Experts of a small language model: 64 experts in each of 16 layers, 2 picks a token.
Below are experts of layer 7 (counted from 0) of a mixture-of-experts language model. Rows are named router (the router's row for the expert), gate (a neuron's input weights, with its number), up (a neuron's input weights, with its number) and show model dimensions 0-127. Each number is 128 + 32 x the weight over its row's rms, rounded and kept within 0 to 255.
After each expert's rows: "comes after" lists some tokens at least twice as common just before its tokens as in all text. This comes from a sample of Wikipedia text that the model never trained on. Tokens count by the router's weight.

# expert 33
router [135  78 113 172 108 107 137  77 148 188 140 138 108  88 146  93 132 106  94 163 162 155 142 148 110 111 137 142 128 108 144 137 115  88 111 114  82 121 104 213 127  87 126  48 134 159 141 133  68 141  55 105  97 102 134 144 150 196 140 102 155 111 133 135 208 155 104 123 109 154 160 107 136 145 104  87 113 136 132 114 108 159 160 139 171 132  88 158  39 131 170 107 116 150 165 116 138 178 158 159 117 192 150 115 153 150 132  53 151 121 115  46 114 171 123 182 156 146 111 144 123 131 144  75 115 119 167 143]
gate0 [126  87 208  97  85 151 141 139 102  88 105 157 120 108  87 124  85 121 107 154 119 113 130  94 139  93 117 122 140 133  68 113 100 135 174  79 141  96 108 152  75  46 131 136  99 165  92 119  76 167 139 143  45 107 127 125 109  78 134 125 125 149 177 132  96 161 147 102 149 154 148 150 124  94 149 160 127 106 124 176 142 103 103 116 116 107  90 123  86  33 157 201 157 157 171 158 124 106 156 110  93 129 142 110 126 133 197 148  55 156 153  92 147  91 137 149 126 138  83 168 172 147 157  96 163 130 150  93]
up0 [172 151 129 165 130 106  94 112 145 139 148 135  81  99 129 110 148 136 106 134 163 104 114 121 157  98 109 131  95 108 132 119 167  99 123  97  96 119 151 141 140 188 103 107 154  76 126 144 107 146  96 119 162 117 151 156  97  98 181 153  63 135 115 128 151 107 156 202  72 115 118 144 137 134 100 102 172 106 122  84 185 157 180 184 153 115 144 169 144 106 147  84 170 120  88 158 154 101  55 173 186  70 100 113 135 140 151 119 188 119 113  81  95 139  68  95  95 127 134 104 125  57 112  98  23 120 103 156]
comes after: ",", " of", ":", " in", " and", "a"

# expert 40
router [122 132 116 134  84 102 168  54  95 147 171 122 135 123 111  67 116 126  71 134 135 163  66 162 149 162 120 126 143  76 137  95 130  92 107 174  99 111 113 170  75  43 148  83 186 129 133 128  89 122 105 149 120 127 110 118 134 137 147 132  96 133 163 147 193 158  71  85  93 167 211 150  86 153 130 115  92 115 111  94 125 143 153 132 164 171 111 122 104 161 140 106 147  77 135 106 183 150 163 111 107 108 133 161 165 147  85  84 123 130  76 112  83 161 153 192 142 135 130 171 110 117 134  76 110 185 156 142]
gate0 [133  59 146 146  95  97 108 138 165 128 111 140  91 100  91 104 114 108 141 110 138 127  89 124 189 121 133  86 160 169 145 163 122 117 142 118 118 153 112 119 132 109 159 184 192 124  75 113 176 171 108 150  74 160 117 115  84 142 121 185 204 122 151 133 119 184 143 107 155 165 140 112  90 168  88 166 119  82 168  84  67 109 146 180 110 166 129 155 149 130 140  34 144 118 103 137 149 194 126 129 115 161 132 145 127 138  81 136 119 166 159 125 161 189  89 141 143 107 179 149 101 132 194  75  95 153 148 149]
up0 [167 118  95 127 165 152  96 101  94 141 162 142 137 131 107 125 132 153 123  83  74  73 149 169 139 129 145 154 115 134 136 163 114 150 170 144 120 160 117 143 198 127 147  98 136  99 104 156 101 122  98  72 193 106  90  89 134 141 122  41  76 146 109 106 177 121 124 140 148 100 154 129 114 171 133 112 172 205 113 117 116 131 121 158 123 131 160 106 113  79 164  93  66 117  73  31 120 114 120 112 127 146 131 115 148 125 160 211 130 191 173 105 110 151 121 137 105 168 133  83 128 169  78 166 122 148  90 187]
comes after: " |", ":", " on", " in", "In", " by"

# expert 7
router [123 128 123 138  90  76 152 128 136 144 149 130  76 143 142  97  87 149 111 104 163 157 131 150  70 118 128  82  88  80 174 145 208  63  77  91  85  94 103 167 131 114 129 115 152 142 147 108  80 153 101 125 144  75 121 147 118 123 169 127 141  96 112 144 195 122  85 148  93 139 188 154 110 160 178 105 140 167  65 131  84 164 134  98 165 152 111 152 100  78 177 168 122 118 161 127 115 155 138 154 153 151 139 115 172 139 177  81  69  74 109  81 102 140 151 174 145 132  87 107 108  96 150  84 107 147 184 160]
gate0 [ 70  69 174 110 144 168 127 144 143 135 101 145 113 187 172 127 150  53 108 142 135 108  99 111  95 128  86 105  98 101 127 190  94 132 162 125 109 146 124 169 142 138 118 111 147 131 138 111 163 159 132 126  59 131  96 111 108 126  86 135  77 130 170 115  43 149 214 137 128 141 163 123 122 132 111 101 114 114 118  94 127 201 122 166 122 143 115  96 156  96 157 143 115 155 107  98 157 157 123 182 120 152  90 169  86 129 160 102  45 110 114 140 158 100 156 148 157 106  78  72 122 163 146 138 191  79 193 117]
up0 [ 82  69 110 118 137 147 191 141 136 118 137 147 147 150 155 133 143  46 169 125  69 117 172  96 112 128 115 163  96 130 106 150  59 120 143  93 106 153 172 129 159 158 214 128 103 157 174  82  80 115 185  83 139 138  93 121  91 136  82 147 158 165 168 135 127 119 129 153 149  98 112 122 137 139 116  66 103 108 105  88 127 121 166 122 142 151 131  78  89 128  80 177 159 180 102 123 154 168 152 183 136 148  92 165  90 132  70 154 107 157 142 105  95 135 121 168 158 123 107 123 143 129 189 128 139  90 209 135]
comes after: " |", " the", "|", ":", " The", " World"

# expert 36
router [167 102  87 151  96  95 139  83 128 172 177 130  68 128 168  87  76 104 117 119 201 168 103 150 110 141 120 111  66  90 138 148 126  73  97 137  74 145  75 168  62  98 152  80 168 102 114 146 123 127 101 157 107  73 113  82 121 154 131  96 123 113 164 147 168 143  76 112 120 153 162 124 124 178 148 105 121 128 163 171  99 138 167 131 167 110 111 157  90 154 159 132 119 121 171 104 140 158 130 181 179 165 143 107 143 148 190 101 153  91  96 101 127 113 188 139 170  92 118 146 181 100 119 103 114 190 157  93]
gate0 [ 81 119  66 197  56 122 120 124 145 113 192 115 166 224 190  75 132 141 133 101 152 107 120 145 116  91 140 141  64 124 178 127 117 176 100 138 114 102 160 144 181 114 182 123 158  63 131 136 104 146  87 144 106 117 147 120 148 140 170 160 125 159  98 118 129 132 106 124 120 120 116 105 111 148 126 137 123 122 135 154 130 153  94  85 145  48  91 130 109  90 137 173 145 162 120  86 137 166 207 109  60 124 139  88 156 131 138  88 123 134 115 139 100 116  72  98 161 170  89 148 179  93 176 119 143 144 102 135]
up0 [ 82 118 136 201  56 145 100  46  96  86 166 130  98 137 173 108 143 180 163 111 147 138 136 142  49 161 153  90  88 125 141 193 131 133 149 130 120  80 120 110 149 150 161 137 126 101 121 115 112  82 182 139 100 133 124 118  79 150 208 167 119 106 158 108 114  73 160 137  81 117 108  76 112 125 158 141 106 128 117 149 128 181 107  96 124  94  63 132 151  90  90 157 151 164  60 118 120 116 169 129  86 139 125 123 130 130 112  51 143 150 124 162  85 112 118  98 147 184 141 148 145 104 139 167 108  90 102 131]
comes after: " |", "\n", "|", ")", "2", " "

# expert 63
router [139 151 108 147 126 111 138  68 138 161 129 143 114 157 160  97  74  99  68 111 201 166 108 130 155 136  90 163  92 110 174 150 132  72 128 126  99  65  90 175  63  89 119  97 145 151 148 127 106 106  77  93 132  89 108 144 144 134 147  89 172  75 179 168 139 180 101  85  78 155 148 104 134 197 135  83  82 124 106  94 137 127 172 110 143 106 133 150 116 147 145 119 133  77 136 160 147 188 135 180 138 155 188 149 139 153 101  84 109 100 126 124 103 159 108 118 143 106 154 133 104  99 151  89  83  95 195 172]
gate0 [ 85 125 153 190 145  82  72 180  96 134  91 115  73 126 115 154 112  82  99 187 171 151 143  88 121  92 111 172 134 135 152 150  98 132 116  75  80 114 165 114 140 186  79 127 163 154 141 143 105 104 124 122 154 154 108 147 114 122 110  73 140 127 141 154 108 123 152 154  91 122 162 181 137 172 156 108 152 133 114  67  90 114 158 164 109  94 178 143 157  46 111 165 142  82 158 133 132 187 140 172 109  69 119 130 101 105 111  77 135 130 101 154  93 138 170  98 225 122 127 158 134 116 137 178 143 171 159 146]
up0 [164 148 114  66 131 180 139 176 121 143 120  96 111 129 153 111 117 174 100 119 157 152 103 138 144 154 149  38 124 125 192  86 138 152 131 168 161 157 123 155 190  71 198 116 117 118  69 149 136 170 138 157 124  86 117 121 154 138 127 157 118 118  90 113 191  62 109 152 121  98  92 173 149 113  67 121  70 123  59 145 181 129  99 168 120 146 110 145  87 120 180 121 164 111 155 120 116  86 129  94 174 165 140 132 117 122 145 133 146 141 191 126 168 123  85 118  53 141 122  94 151 104 137  88  83 128 101 111]
comes after: " the", " his", " The", " a", "The", " her"

# expert 47
router [174 118  77 127  83  92 132 137 108 179 161 174 105  59 117 111  93 126  71 173 170 155 141 133  67 158  80 146 117  50 132 133  86 115  81  92  81 114 129 183 114  95 160 102 138 103  82 131 165 136 125 107 123  74 106  73 142 158 178  83 151  96 160 180 187 206 128 116 137 111 137 121  67 149 145 128 143 141  90 160 118 141 143 112 192 122  82 144 109 132 138 162 140 141 135 133 137 160 111 110 155 143 138  98 120 168 113  92 113  62 106 118 108 118 134 124 109 103 115 148 157  76 119  89  73 170 137 163]
gate0 [157 111 153 142  90 129 162 186 117 121 173 144 100  98  91 149 160 152 121  86 116 165 125 102 141 132 185  86  64 118 122 169  76 101 167 126 105  74 137 133 134 162 127 137 100 145  65 148 144 126 121 216  86 165 136  90  94 108 147 158 137  74 122 192 144 104 137 166 137 110 136  94  95 135 205 137 108 150 151 110 136 127 185 148  97 156  94 137 132 115 113 150 147 121 141 130 140  88 160 197 161 173 113 127 166 175  59 200 186 171 133 104 105 133  82 123 140 155 137 152 153 113 167 114 153 176  92 149]
up0 [ 78 164 130 126 115 138 132 168 230 113 163 110 148 169 108 122 138  97 185 102 133 144 160 109 112 174 105  86 137 175  76 114 102  82  52 138 134  76 149 106  94 189 141 118 105 118 139 125 142 149 172 137  55  77 110 119 140 135 142 125 117 104 137 138 177 108 148 156 166 126 146 172 101 122 154 162 135 103 133 118  88 142 130 175  94 132  52 113 102 163 109  85 120  90 141 125 127 150 148 106 194 183 110 108 146 158 142 128 109 147 150 141 103 105 160 112 173 169 135 129  62  38 124  85 128 178 134 113]
comes after: " the", " and", " a", " an", " to", " The"

# expert 41
router [171 119 113 111  94  89 153 142 119 153 187 147  73 146 119 107 105  88 120 111 137 176 101 109 117 152 111 108 118  76 134 194 197  62 107  99  87 151  98 168 104  94 168 107 161  76 149  96 123  93  79  55 151  67 169 150 166 146 132 120 151  93 176 136 151 168 128 145 107 168 186 121  98 197 144 123 100 110  89 143  60 169 146 161 130  61 128 148 134 101 141 172 110 141 126  95 144 166 143 113 152 122 156 136 167 130 149  71 102 117 108 101  69 125 161 137 153 117 153 151 117 113 130 108 111 180 159 148]
gate0 [158 164 137  94  98  88 131 125 146 121  80 128 119 179  95 130 153  41 167 104 107 134 138 152 104 133 116 165 125 166  53 118 125 204 164 120  88 114 155 126 111 122 160 124 139 169 134 171 146 108 138 121 105 151  97 131  89 102 117 161  70  70 138 129 104  99 129 135 168 124 120 135  97 151  69  98 119 107 167 115  70 182 114 125 115  91 192 133 152 139 180 147  94  76 130 108 133 120 129 176 136 126 140 136 165 149 148 181  96 101 143 119  59  99 141 125 173  63 106 104  77 159 229 101 103 129 153 134]
up0 [177 148 133 121 206 146  55  72 143 118 132 135 140 170 122  76  90 105 154 130 106 153 130 134 154 156 114  54 105 119 157 140 140 117 129 132 110 120 154 176 172 108 120 148 139 126 119 151 154 131  78 126  98  94 132 120 104 146 121 137 134  84 107 167 109  83 178  60  95 102 110 130 155 163  69  98 111 164 138 128 112 169 136 137  97  97 137  88 133 142 147 138 149 175 122  84 157 109  69 121  84 114  43 128 153 101 171 212  56  77 142 176 106 178  83 106 106 101 101 119 138 113 140  83 129 151 109  81]
comes after: " the", " United", ",", " of", " New", " in"

# expert 6
router [125  93 130 157 110  80 110 117 124 176 158 122  92 113 126  82 124 119 116 124 113 170 132 161 183 118 104 129 115  58 147 126 165 134  98  60  95 130 129 197 124  66 134  71 153  78 108 134 132 186 118 106 158 130 108 113 102 180 203 128 136 117 143 157 157 174  93 108 102 191 144 150 155 154 143  82  67 147  84 132 110 126 132 146 191 125 110 148  81 144 166 166  73 126 157 127 139 144 148 154 138 181 124 111 205 176 124 114 144 127 106  85  83 120 133 139 103 118 116 177 137  87 125  83  48 108 146 158]
gate0 [122 155 117 102  96  56 126 134  24 155 118 113 126 122 116 149 150 169 138  42 104 153 134 163 149 103 127  68 107 127 143 113 129 145 102 125 141 107 139 117 118  67 109 117 113 113  97 128 127 128 114 109 160 149 123 106  72 149 203 148  96 154 182 114 148 141 196 156 131 157 137 111  84 149 169 109 105 107  92  98 154 129 141 123 155 167  96 173 133  83  87 131  89 108 235  94 141 138 136 177 136 134 119 137 160  94 157  42 169 129  73 106 157 105 101 126 102  88 150 125 107 132 115 132 103 138 158  67]
up0 [126 102 105 100 214 148 157 160 176 179 130 121 186 174  97 113 101 175 120 148 154  94 134 166 133 147  96 126 147  59 149  79 133 118 162 201 175  75  80 144 146 101 154 176 136 158 126 116 127 152 146 149 102 105  64 173 177 120  98 103 164 138 143 129 117 130 120 101  93 147 134  88 102  91  94 156 126 129 134 102 107 118  82  70 177 130 152  98 101 113  93 166 173 194 124 117 108 122 125  37 152 114 105 136 156 145 114  88  91 120  95 132 122 155 135 112 155 166 115  65  86 151 128 149 146  73 143 119]
comes after: " the", " of", " and", " \"", ":", " The"